{
  "n_experts": 32,
  "d_expert": 128,
  "d_shared_expert": 0,
  "moe_layers": [1, 3, 5, 7, 9, 11, 13, 15, 17, 19],
  "normalize_top_k": false,
  "init_std_router": 0.0147,
  "n_kv_head": 8,
  "vocab_size": 4230,
  "norm": "layernorm",
  "norm_place": "pre",
  "norm_eps": 1e-05,
  "lr": 0.00266,
  "batch_tokens": 131072,
  "dataset": "wikipedia_en"
}
Below are experts of layer 9 (counted from 0) of a mixture-of-experts language model. Rows are named gate (a neuron's input weights, with its number), up (a neuron's input weights, with its number) and show model dimensions 64-127. Each number is 200 + 40 x the weight over its row's rms, rounded and kept within 0 to 999.
Before each expert's rows: a language model's description of what the expert responds to. This comes from a sample of Wikipedia text that the model never trained on.

# expert 2
Description: Table cell separators
gate0,195,124,271,257,252,236,191,192,187,171,159,248,204,200,232,139,199,243,268,203,190,201,152,211,167,203,215,189,102,157,253,232,203,188,222,143,209,281,198,181,182,211,231,201,261,175,164,219,155,268,172,198,231,217,206,221,209,202,187,175,220,225,240,214
up0,157,303,281,182,222,205,202,229,231,124,153,199,178,217,276,129,220,101,196,189,157,215,219,201,184,170,139,194,125,170,240,169,165,239,180,131,177,266,212,188,252,138,175,195,185,207,159,268,191,236,237,203,193,194,213,165,243,171,234,167,250,177,174,219
gate1,319,199,199,300,191,221,195,204,173,142,125,202,157,157,206,199,210,161,176,126,207,228,258,258,211,144,233,185,229,183,189,266,204,165,198,218,199,225,208,155,244,151,174,200,222,222,165,210,196,179,156,194,181,202,205,206,264,251,161,207,188,214,196,318
up1,165,152,176,259,219,196,188,195,174,175,126,171,174,160,260,166,209,226,266,200,159,200,155,244,155,182,231,200,246,165,176,231,159,210,193,204,246,257,246,183,124,190,191,181,255,216,125,140,183,212,190,210,279,157,283,198,199,258,215,164,199,179,276,268
gate2,223,214,272,155,150,171,190,198,168,230,191,171,196,199,218,202,173,224,202,195,245,188,156,143,200,252,212,130,189,200,292,240,202,153,175,261,207,238,140,244,292,194,220,205,244,254,199,154,156,204,188,272,103,165,227,266,175,174,220,186,251,214,182,276
up2,138,151,143,198,114,216,199,157,293,135,213,233,151,161,173,242,238,206,264,169,201,191,220,135,126,169,204,226,179,170,203,242,207,178,233,188,145,206,199,188,266,222,217,208,175,140,226,207,265,133,177,247,226,202,182,212,258,215,219,287,182,168,151,260
gate3,178,217,190,224,139,210,234,263,129,208,203,199,214,213,292,144,196,118,230,149,207,213,223,197,171,278,197,215,161,152,255,224,233,199,172,181,196,173,110,175,277,214,188,178,209,159,180,213,213,276,172,213,226,258,227,252,164,225,259,136,109,243,200,221
up3,144,245,124,227,195,215,172,173,180,197,182,176,198,198,249,209,240,191,203,162,211,231,241,207,225,160,197,242,181,201,167,210,269,147,162,251,196,223,224,266,214,220,151,199,267,234,171,227,202,195,234,169,115,217,177,193,248,225,165,264,267,225,187,152
gate4,197,119,175,179,173,158,126,213,264,200,225,202,143,226,189,320,260,107,175,218,155,167,218,156,179,193,218,188,204,162,186,227,184,229,204,252,143,196,188,235,168,184,228,196,133,223,198,268,140,173,186,178,195,204,178,179,216,178,234,104,204,216,191,262
up4,217,265,159,184,260,247,207,231,138,168,200,201,219,137,218,206,129,248,176,171,257,132,220,244,194,209,196,163,254,159,209,199,200,232,226,164,245,134,206,309,178,160,129,198,234,260,167,216,285,166,235,232,188,197,156,163,197,220,174,231,164,180,325,165
gate5,180,269,178,161,207,173,228,100,150,210,173,206,222,139,220,162,227,280,181,170,209,118,171,193,274,167,217,231,226,182,218,173,222,195,234,170,257,263,125,144,187,156,180,187,209,223,166,169,164,186,110,200,206,222,228,208,252,153,188,176,172,206,178,163
up5,151,241,190,130,181,202,222,182,183,212,166,188,193,146,172,158,195,279,221,173,197,176,147,213,214,217,176,191,154,252,206,263,172,263,234,112,259,254,217,170,168,145,209,192,157,184,207,167,208,224,135,216,259,181,210,166,214,245,262,198,146,203,226,181
gate6,222,245,155,187,177,165,199,129,143,206,81,269,205,200,250,106,153,287,205,204,143,177,192,232,155,171,245,249,282,237,201,224,164,249,120,171,225,165,192,248,202,185,235,193,253,247,243,237,208,173,262,220,295,199,190,192,236,152,234,196,226,241,176,195
up6,225,198,129,221,189,193,232,282,186,206,191,171,177,159,213,236,264,245,200,138,221,249,149,157,226,211,242,252,217,134,246,226,185,155,182,265,201,186,245,208,287,134,219,99,258,159,185,160,233,236,223,213,215,226,197,147,235,236,173,127,206,164,203,283
gate7,253,199,219,304,255,173,243,155,142,197,163,159,179,234,178,190,229,196,165,228,245,210,144,276,224,196,218,147,199,212,187,215,224,183,208,164,210,165,199,196,147,176,199,193,187,148,247,228,188,215,219,157,210,228,221,168,186,166,154,189,155,172,230,213
up7,184,195,266,252,222,248,243,198,224,241,166,160,161,139,220,246,268,158,170,170,236,239,243,173,266,203,220,162,268,233,196,197,206,211,231,191,230,228,189,135,124,190,219,187,245,203,147,206,263,118,220,140,175,194,236,227,176,127,223,192,271,136,223,261

# expert 6
Description: Table cell separators
gate0,228,188,227,223,177,212,197,269,174,169,112,197,195,175,226,229,198,188,207,136,162,198,226,138,215,198,196,205,272,213,136,119,258,225,189,169,182,211,229,163,189,163,188,260,228,234,157,185,219,183,172,227,115,213,222,221,215,211,202,201,154,202,187,284
up0,256,170,182,225,223,188,143,280,191,114,217,207,223,125,204,203,257,160,259,234,248,174,276,200,193,221,166,219,255,183,165,94,170,186,188,256,217,229,266,190,136,162,193,198,121,212,154,176,199,207,132,217,155,214,220,173,244,155,218,256,183,165,161,200
gate1,199,198,199,242,247,168,230,236,267,225,227,213,200,180,99,182,111,282,256,197,179,237,238,229,284,247,206,179,279,231,196,181,177,180,228,193,193,203,204,165,194,153,197,130,196,184,215,209,204,186,111,181,236,184,204,131,234,178,180,266,152,160,159,172
up1,176,166,235,130,242,240,130,258,190,136,198,265,181,113,155,195,176,181,239,178,249,214,175,171,214,222,122,185,217,203,244,208,212,168,266,176,251,148,186,255,179,204,300,173,193,179,193,183,188,163,132,115,212,223,234,169,186,193,220,146,163,163,183,149
gate2,194,192,203,204,227,198,270,181,178,208,187,181,181,235,141,159,196,165,191,238,209,267,144,211,192,211,203,153,193,181,234,233,213,177,231,166,166,192,176,167,240,233,235,112,203,157,179,248,139,268,215,207,246,247,185,228,185,175,166,254,182,135,211,144
up2,241,227,146,258,183,222,252,143,162,169,129,178,147,178,206,174,163,268,303,166,151,217,212,177,216,137,200,199,239,240,204,160,109,286,160,196,213,223,253,154,209,223,256,195,199,163,119,203,181,152,172,252,259,253,196,145,191,197,273,74,186,187,199,236
gate3,125,169,201,180,195,234,159,208,249,207,213,184,194,225,199,267,173,224,219,255,193,220,222,245,214,205,175,277,167,212,209,226,177,200,191,122,130,247,204,283,156,209,209,163,263,237,249,215,217,171,175,225,236,235,191,176,185,192,241,208,235,174,232,197
up3,157,182,215,186,221,150,155,200,192,231,218,182,243,262,171,259,186,188,259,216,278,209,250,209,143,203,123,212,175,217,236,175,174,226,186,138,208,239,246,280,196,196,187,160,241,197,209,198,186,216,154,157,241,141,136,223,166,222,185,141,237,206,273,203
gate4,183,153,247,320,196,222,137,224,244,184,185,176,218,164,199,177,194,118,216,331,180,225,200,189,114,207,217,144,224,168,164,121,195,264,185,183,185,141,214,165,196,180,151,178,236,185,193,187,179,155,162,223,166,216,152,261,144,120,223,165,164,232,225,238
up4,167,182,203,219,202,206,209,189,184,278,229,118,190,193,144,178,234,199,155,231,188,206,248,197,245,189,202,163,232,253,163,178,169,188,266,200,208,207,215,188,189,335,201,119,191,158,150,205,260,214,182,180,236,194,188,241,235,263,205,180,195,197,151,151
gate5,234,223,203,239,248,208,196,205,263,197,222,140,193,229,200,217,158,211,159,226,128,254,250,191,233,111,233,178,223,189,189,218,174,184,217,269,138,213,181,172,159,196,214,232,263,173,191,205,144,187,215,171,162,258,126,195,245,260,236,243,200,188,196,153
up5,179,297,200,169,166,224,168,173,257,165,231,249,170,168,171,222,231,202,159,233,174,239,250,104,247,150,194,228,206,227,196,191,178,215,272,270,175,228,262,170,199,222,190,188,197,208,116,175,203,173,215,141,167,206,201,205,241,215,219,244,176,168,204,196
gate6,253,196,180,160,220,199,205,224,167,110,220,200,277,145,233,239,202,160,181,160,159,203,210,221,256,132,227,222,222,176,193,195,263,213,236,180,204,177,228,207,195,206,201,165,244,240,267,184,93,240,96,270,151,195,141,185,221,185,161,208,252,240,288,213
up6,239,226,204,168,211,182,188,212,201,224,209,204,221,191,173,215,222,222,245,208,150,174,217,203,181,213,150,247,193,165,151,178,219,207,255,164,220,217,222,112,245,227,264,207,179,232,208,218,183,255,187,213,262,201,194,203,250,162,210,175,262,231,198,167
gate7,139,123,266,165,207,224,209,252,221,234,254,224,304,210,300,228,159,149,245,159,150,259,223,199,152,182,180,188,162,227,224,212,163,149,163,251,175,225,208,198,218,214,194,137,210,201,245,204,97,185,145,237,197,218,183,221,251,157,158,221,252,180,225,166
up7,229,193,218,268,207,227,173,243,134,148,182,176,139,208,239,189,218,180,137,269,230,160,237,215,194,167,190,206,208,206,147,195,239,246,238,240,249,171,177,242,299,150,160,184,225,196,239,180,279,134,251,193,134,172,234,194,152,260,220,215,115,264,213,182

# expert 13
Description: Infobox and sports headers
gate0,196,184,234,217,195,227,181,205,171,217,271,174,253,197,283,254,190,176,225,153,122,178,175,204,261,154,221,253,165,238,219,199,260,143,207,289,158,154,200,161,132,253,218,214,247,198,256,159,169,241,162,137,153,186,164,235,260,151,216,237,199,152,168,235
up0,112,168,174,164,238,160,175,218,252,171,251,169,167,242,178,257,240,191,195,297,338,223,172,163,165,288,205,187,212,113,167,213,179,135,195,150,203,158,166,220,157,123,207,226,152,163,174,182,303,159,234,164,265,216,238,172,151,181,200,239,144,186,203,192
gate1,252,162,230,185,249,204,294,194,113,184,247,246,179,216,192,138,163,257,172,195,303,188,253,169,188,180,238,224,169,238,199,233,127,206,228,265,159,159,234,185,239,186,222,129,187,236,178,227,205,202,194,307,123,215,230,112,125,207,231,210,160,134,212,233
up1,268,229,235,178,195,223,207,237,165,192,207,264,180,172,208,190,130,148,121,178,273,147,147,145,221,173,137,235,254,164,223,243,185,307,133,236,201,196,159,219,165,213,226,187,228,205,184,190,151,242,236,131,212,200,256,188,137,230,195,214,92,252,224,247
gate2,195,211,237,188,298,158,149,186,235,159,185,210,191,209,203,127,225,212,228,141,215,213,270,235,243,191,195,74,197,272,233,163,169,174,216,174,234,144,195,196,251,280,176,224,242,210,212,190,166,273,217,283,117,230,165,151,211,227,164,187,225,137,254,222
up2,151,195,199,241,119,168,171,196,186,238,201,235,248,302,230,225,224,239,210,265,204,192,168,213,194,129,217,270,200,212,185,215,138,185,225,258,174,243,196,216,180,183,188,248,253,204,269,234,191,186,185,142,218,200,252,247,198,219,175,227,226,163,119,209
gate3,185,182,174,193,242,162,253,273,182,193,189,179,196,224,217,220,222,207,177,173,191,206,231,99,182,220,165,190,182,274,217,127,218,313,136,208,206,262,201,220,269,164,217,230,239,207,197,185,153,231,236,246,259,238,217,166,205,181,194,161,256,180,144,205
up3,203,208,213,218,179,242,131,203,125,236,210,251,206,263,219,140,122,125,188,224,201,221,176,251,207,195,239,227,156,140,241,273,182,137,228,216,175,130,228,231,163,222,251,255,206,235,223,268,201,187,232,183,182,141,184,137,168,231,191,190,250,180,275,235
gate4,201,155,236,217,211,245,244,177,225,159,293,178,232,148,160,239,223,249,141,154,226,221,200,271,160,116,222,176,205,185,219,168,210,245,222,156,174,248,203,136,272,190,238,170,199,232,153,311,177,180,206,216,195,212,206,190,173,182,185,127,178,136,179,204
up4,211,94,151,220,202,198,270,170,198,206,249,218,160,216,224,246,197,181,189,164,215,228,238,108,228,234,189,202,233,262,223,110,169,163,216,176,222,142,174,181,132,188,185,238,289,139,181,148,232,61,204,205,206,154,249,179,241,227,164,206,152,185,79,186
gate5,217,203,94,200,208,190,261,225,133,153,138,170,166,165,204,142,167,264,225,174,253,204,205,295,240,288,200,220,220,140,234,218,218,229,204,187,138,189,208,193,150,189,166,219,257,193,147,205,199,173,217,209,166,204,216,219,257,162,171,242,273,124,185,270
up5,186,183,143,172,205,204,151,134,177,149,226,203,152,126,235,241,210,235,204,197,188,188,89,197,226,296,228,230,256,217,237,250,203,181,223,167,184,257,218,200,177,136,183,306,232,140,217,207,171,272,136,209,208,173,185,234,223,146,212,205,205,124,207,240
gate6,157,184,166,235,302,107,146,191,179,215,203,175,233,194,255,234,181,249,218,185,191,199,147,216,238,305,195,190,164,200,206,192,198,209,176,202,170,244,215,172,229,213,152,241,237,188,285,236,166,212,178,162,153,210,255,204,233,193,163,161,213,129,172,244
up6,249,262,274,139,104,256,201,148,207,230,168,223,162,180,196,170,227,171,200,191,155,161,262,139,178,168,166,243,236,261,119,202,188,209,204,211,210,197,168,224,154,175,207,162,151,201,161,172,164,213,213,229,202,214,170,191,163,190,245,219,171,267,259,186
gate7,184,149,178,243,165,253,193,197,206,196,213,168,250,256,264,269,147,223,239,209,208,141,192,221,139,167,200,183,224,190,169,254,196,242,68,187,186,236,261,229,350,233,196,189,215,208,223,182,211,140,173,275,172,198,202,185,189,200,223,166,161,242,224,134
up7,203,194,195,217,200,154,256,168,169,222,181,254,214,143,158,95,206,170,175,264,185,135,260,143,153,221,190,137,140,248,204,179,159,207,245,275,135,217,200,164,211,173,161,246,107,219,250,249,168,254,230,189,239,211,208,217,223,221,195,214,225,140,176,228

# expert 27
Description: List and infobox markers
gate0,223,236,215,164,238,199,257,155,147,206,234,193,220,217,193,198,147,241,215,187,245,219,170,206,166,219,96,67,204,214,184,209,225,211,191,104,301,181,212,159,202,185,154,164,218,245,193,224,112,226,97,270,162,214,182,246,238,182,166,170,269,222,181,230
up0,210,180,186,163,213,192,190,331,157,182,243,189,258,202,190,90,213,173,158,185,148,210,206,233,188,171,219,158,151,211,201,163,187,280,178,281,178,212,199,220,173,225,224,236,208,149,339,225,170,157,159,184,158,271,195,184,177,160,213,233,238,220,151,227
gate1,229,162,144,126,165,160,154,125,106,178,167,205,261,217,259,154,137,222,166,202,172,166,148,219,132,221,223,141,208,269,157,159,213,201,198,197,263,233,250,197,298,252,234,238,211,238,220,173,254,125,177,218,167,190,179,227,219,169,232,182,208,140,198,255
up1,190,225,215,144,228,257,274,239,249,139,303,181,170,190,101,183,212,132,234,192,233,196,230,164,311,228,154,276,180,162,195,274,188,185,227,180,177,174,148,151,184,197,207,156,174,165,148,232,248,257,206,155,220,160,216,163,187,201,161,207,162,216,132,157
gate2,180,247,219,124,249,182,131,249,186,178,287,178,188,202,161,213,179,157,188,147,204,207,211,219,196,216,111,153,183,207,216,197,187,142,176,177,276,231,196,226,176,200,204,211,186,180,186,223,207,269,90,164,212,211,206,218,173,200,218,116,160,167,162,146
up2,187,231,267,233,184,222,229,214,312,223,240,237,189,188,206,264,191,164,224,283,290,191,259,164,236,263,251,202,249,196,198,180,154,163,255,153,167,227,135,175,166,185,192,189,215,192,219,178,235,122,305,208,192,188,198,192,170,180,206,175,137,172,240,176
gate3,166,263,165,174,210,193,231,258,214,116,210,211,214,188,185,243,175,69,207,223,169,216,258,217,267,183,176,235,236,208,217,180,194,208,189,235,210,166,218,179,200,208,223,130,242,201,189,250,265,163,202,235,194,218,168,217,191,145,192,154,200,235,179,191
up3,238,256,196,246,223,252,160,187,102,178,145,160,231,218,192,202,160,297,132,119,228,171,220,200,248,232,218,137,182,205,176,107,247,258,206,185,178,285,177,173,186,162,160,246,233,254,202,179,203,222,176,207,202,232,214,158,213,210,232,179,196,154,178,199
gate4,162,172,195,240,240,173,206,165,293,168,215,203,277,225,199,268,220,146,187,219,229,179,105,147,186,197,218,146,191,185,109,116,212,183,159,178,230,150,255,261,253,219,194,144,316,167,259,183,104,214,175,173,206,248,213,172,202,182,227,202,302,178,204,151
up4,171,196,237,125,172,184,187,220,77,135,230,184,163,234,245,181,226,200,237,257,154,240,156,231,133,256,199,132,231,210,179,144,211,222,215,192,135,222,277,220,236,193,168,282,197,187,232,216,262,212,152,249,196,226,215,244,160,190,208,173,246,171,156,235
gate5,273,180,216,218,236,232,159,208,211,186,115,219,158,180,237,149,168,196,272,223,214,206,289,171,185,134,211,314,243,218,197,210,196,212,215,214,197,186,204,210,135,188,233,250,206,181,145,217,181,116,245,193,145,206,218,200,242,210,153,153,164,223,173,198
up5,208,137,272,163,173,189,176,206,284,220,129,191,202,183,170,163,210,166,222,203,207,203,296,186,148,204,167,206,310,200,116,249,230,213,276,162,156,232,203,207,220,216,191,236,248,185,153,234,195,213,141,230,190,217,207,207,241,186,158,120,115,144,208,186
gate6,227,170,222,210,219,194,254,279,190,213,146,194,105,185,187,170,245,113,269,234,183,217,321,255,152,116,191,262,243,216,142,182,200,226,272,174,221,224,258,152,284,175,211,198,208,212,174,246,211,212,200,201,242,187,177,130,240,139,119,140,224,167,196,232
up6,175,104,277,254,187,201,206,199,188,157,226,266,144,156,191,213,171,182,177,252,250,199,214,153,152,262,167,193,188,208,184,202,215,241,188,212,161,225,244,235,200,253,171,169,196,154,161,231,184,164,212,236,150,212,209,250,159,230,243,235,177,226,242,149
gate7,229,153,253,231,274,147,198,207,283,133,264,162,174,195,146,148,153,121,182,202,205,180,281,166,224,235,224,176,196,239,186,104,178,237,188,215,154,211,211,164,219,160,203,139,281,151,191,187,168,212,156,178,196,207,186,277,191,190,217,224,184,245,161,212
up7,186,223,125,169,139,248,218,180,164,253,168,183,168,50,225,223,270,302,180,160,189,220,163,214,205,189,154,273,230,169,252,279,232,193,216,211,188,232,184,206,201,214,194,193,174,224,171,187,237,184,185,232,186,184,196,207,222,221,180,189,283,135,186,222

# expert 31
Description: Football results and lists
gate0,215,143,146,235,225,98,206,165,276,218,279,174,122,221,187,279,287,199,229,218,227,216,240,189,245,207,260,210,169,175,217,171,205,153,176,141,198,134,231,189,224,180,171,186,192,175,203,228,219,202,247,152,172,193,237,213,189,190,180,219,186,224,205,203
up0,164,175,151,236,174,268,161,315,224,186,190,280,220,208,225,172,144,383,214,205,166,197,174,242,173,147,212,190,182,204,200,214,179,137,228,194,157,233,135,197,261,214,191,156,204,197,257,185,183,178,198,252,220,221,203,173,199,217,173,203,171,150,212,251
gate1,219,287,219,239,210,135,250,250,91,189,207,213,299,159,202,155,188,238,137,190,228,139,123,199,175,215,190,237,171,182,206,230,183,149,233,253,159,177,236,197,161,287,191,127,254,168,206,234,111,223,187,245,175,194,211,254,180,226,182,155,176,219,130,208
up1,199,143,252,192,277,207,223,151,210,137,227,133,213,251,212,187,167,168,159,180,256,180,138,166,215,254,134,200,199,240,150,259,275,196,148,221,198,192,172,162,264,178,149,212,180,243,268,253,190,181,210,222,146,171,241,225,173,245,160,209,144,200,238,99
gate2,227,123,193,161,185,231,257,201,141,274,162,174,225,177,202,225,217,204,229,192,159,219,231,180,169,193,172,202,204,244,273,200,236,258,168,209,165,141,171,209,237,143,108,207,184,232,291,223,115,238,156,151,184,178,214,209,168,191,239,192,189,183,177,257
up2,133,254,241,203,129,201,163,226,268,187,143,172,242,191,149,170,199,222,194,213,218,209,162,142,252,230,244,190,141,193,180,176,124,260,201,242,148,209,229,260,228,256,243,110,264,285,143,218,290,184,232,182,161,182,241,203,234,283,166,242,149,174,222,147
gate3,236,232,221,239,303,245,218,211,191,177,214,156,250,160,220,272,194,152,163,156,154,253,190,174,186,190,200,222,158,214,179,182,198,211,85,156,181,199,242,198,243,190,168,164,220,204,266,192,178,258,203,238,136,183,208,243,165,237,171,202,188,250,210,195
up3,179,172,164,261,130,190,233,191,192,172,227,224,209,198,214,214,234,242,197,221,158,272,315,141,239,168,285,193,180,282,204,212,203,171,310,241,163,222,140,184,192,181,158,102,239,221,168,195,218,189,258,188,193,232,151,190,189,184,210,213,135,229,166,223
gate4,161,121,207,195,262,182,343,230,211,185,172,234,207,227,110,245,233,233,220,220,204,166,226,134,160,174,230,190,179,203,195,177,217,223,245,260,155,188,231,189,194,147,220,143,203,290,84,241,222,147,212,188,234,190,264,194,241,186,235,235,222,125,189,177
up4,216,249,259,288,121,203,147,262,202,223,212,187,166,220,142,186,145,181,132,194,140,200,236,279,162,184,147,161,199,155,159,250,190,192,213,185,258,212,126,275,202,215,211,278,272,195,248,182,148,172,209,227,171,124,171,212,180,196,176,206,262,238,319,227
gate5,183,254,243,203,225,207,225,196,204,202,225,210,198,197,234,121,186,105,219,227,167,221,236,298,197,167,139,183,221,130,172,218,180,159,193,237,230,213,196,192,254,187,261,132,196,216,145,237,126,236,198,247,196,157,156,239,154,182,232,164,248,190,261,222
up5,304,196,243,293,200,239,213,254,115,210,186,206,178,240,181,247,224,164,222,143,277,149,181,194,284,192,282,278,194,184,209,179,192,272,190,246,175,179,190,230,222,178,200,174,185,164,193,230,207,292,236,173,248,199,154,212,178,154,190,195,187,180,204,259
gate6,195,234,331,216,226,212,178,232,243,181,201,228,219,181,221,247,163,169,206,195,176,198,182,218,188,176,219,158,103,197,274,210,198,230,188,223,196,257,202,133,280,179,105,181,238,214,226,179,66,213,186,171,146,209,155,205,199,203,199,215,231,259,172,208
up6,153,220,215,188,169,175,189,179,283,222,236,170,215,173,139,261,200,234,166,195,135,193,243,200,212,179,209,175,194,225,191,175,217,185,227,185,172,220,116,211,178,186,222,209,244,232,232,178,111,351,241,133,203,237,162,284,214,225,203,193,270,136,176,194
gate7,206,217,84,115,195,198,223,188,176,197,191,155,160,174,201,147,202,165,167,231,180,216,150,164,191,259,197,224,105,204,142,224,250,174,226,154,228,189,140,294,180,189,206,146,214,232,236,177,205,262,226,208,186,211,215,171,216,179,151,144,268,215,210,241
up7,151,197,207,161,203,202,168,224,179,189,165,165,163,202,251,187,140,177,164,214,211,172,201,132,198,241,275,200,201,190,143,197,190,195,225,130,235,187,222,268,95,194,249,133,144,270,207,184,259,219,166,236,195,249,219,145,217,190,190,156,214,150,225,221

# expert 19
Description: Digits in numbers
gate0,181,187,229,217,230,148,212,143,237,170,258,199,213,222,193,240,213,162,184,189,171,231,223,190,153,184,201,209,222,204,214,107,214,244,200,242,150,177,104,162,242,191,199,143,232,173,228,250,148,148,174,230,176,218,193,201,193,193,210,134,217,174,110,206
up0,190,193,147,173,211,209,177,200,177,181,265,185,122,196,165,188,195,235,187,119,141,198,175,181,237,258,222,250,200,234,212,263,240,218,126,181,184,229,207,184,262,170,181,140,151,237,182,154,224,204,221,175,174,181,162,268,185,243,246,310,241,219,152,170
gate1,138,202,215,206,199,137,226,196,183,210,142,182,215,259,201,265,169,229,180,168,145,206,222,177,189,216,171,205,245,189,140,261,219,214,182,186,131,160,153,123,206,270,181,164,277,180,187,286,149,199,162,211,214,155,186,216,195,188,216,155,174,247,196,297
up1,226,139,253,222,182,59,248,187,236,223,138,215,270,212,229,178,117,218,153,168,188,197,179,183,139,166,187,209,205,162,269,222,181,203,227,147,178,196,153,180,134,251,173,238,223,160,155,183,192,186,216,216,272,174,252,296,186,170,193,146,235,181,148,255
gate2,136,232,195,176,251,276,163,116,158,181,189,174,233,164,211,216,194,161,222,203,152,281,227,211,242,186,212,297,231,195,231,200,260,267,133,193,250,163,263,137,206,167,208,174,155,209,234,169,229,219,210,238,138,173,166,228,298,184,158,202,202,172,207,233
up2,218,240,218,179,230,169,190,177,223,174,215,212,194,188,170,160,215,236,158,175,198,158,194,159,194,191,153,161,190,211,240,192,160,116,226,231,190,193,237,261,219,230,242,198,162,120,220,209,234,242,127,202,242,185,315,196,129,249,239,222,175,180,189,238
gate3,213,197,178,164,220,154,105,186,123,233,275,170,131,207,234,287,196,174,187,170,185,216,173,159,231,223,191,185,208,154,190,217,211,282,170,243,194,162,211,158,203,214,211,152,221,229,190,213,135,231,204,114,196,248,159,214,186,134,200,178,234,222,170,193
up3,242,149,171,269,216,154,291,162,185,240,260,267,186,148,188,194,151,230,198,202,210,210,165,188,208,236,163,203,197,198,219,165,174,214,206,198,200,240,64,176,207,142,149,229,212,218,192,149,191,219,143,232,188,204,179,231,191,196,279,312,185,139,204,128
gate4,172,131,251,253,179,214,168,213,118,167,210,217,261,164,206,203,182,249,182,192,191,238,127,191,115,182,230,211,172,198,239,255,180,292,174,188,218,254,173,182,201,204,153,220,200,233,178,151,201,221,205,176,185,236,208,261,198,278,281,175,183,251,221,239
up4,207,188,211,131,233,154,199,215,211,193,133,160,237,257,182,220,101,180,228,221,217,92,277,268,233,231,255,220,250,212,176,222,160,161,171,167,170,222,219,184,208,202,196,193,164,132,154,159,186,204,185,178,213,187,229,187,204,187,269,172,230,238,231,149
gate5,181,172,145,207,234,252,143,221,249,241,205,208,232,208,249,219,240,256,121,240,192,232,148,203,172,195,198,201,152,220,227,197,241,199,106,187,144,212,161,214,208,232,239,138,309,168,220,180,144,174,220,192,153,220,155,243,118,241,224,166,281,224,184,154
up5,188,210,148,191,155,251,110,244,183,180,176,145,148,161,174,239,171,209,217,178,228,191,181,162,145,178,144,213,172,148,246,224,179,195,263,242,172,267,159,200,178,134,258,211,131,224,160,123,254,188,195,155,147,199,192,137,196,281,205,222,180,240,193,167
gate6,168,208,191,184,238,99,160,211,201,97,226,225,196,203,168,201,238,187,177,216,180,158,179,182,230,240,223,245,243,182,108,218,241,155,236,176,184,241,220,135,249,222,206,154,239,206,181,203,135,133,204,191,233,189,151,234,250,114,158,173,276,175,163,281
up6,170,163,136,211,188,217,198,132,198,171,225,187,232,179,195,236,97,190,300,244,229,183,145,213,214,209,161,161,242,161,129,165,167,168,158,219,269,204,263,213,154,223,255,214,247,200,191,252,296,178,189,262,224,293,244,243,254,206,230,215,246,179,256,213
gate7,181,239,186,181,201,191,223,174,170,208,196,137,192,265,240,231,180,252,218,151,235,168,276,214,249,197,208,171,281,237,162,224,266,111,204,174,276,151,260,220,210,259,99,174,202,162,173,188,174,232,133,240,196,193,208,253,281,152,197,247,221,206,202,220
up7,213,216,214,132,194,250,225,229,181,142,211,198,209,170,243,210,168,165,221,223,190,106,236,226,172,176,210,199,262,254,176,159,270,231,183,153,232,230,143,176,208,177,212,207,171,221,248,179,227,199,201,209,175,155,290,265,182,247,195,167,250,291,198,207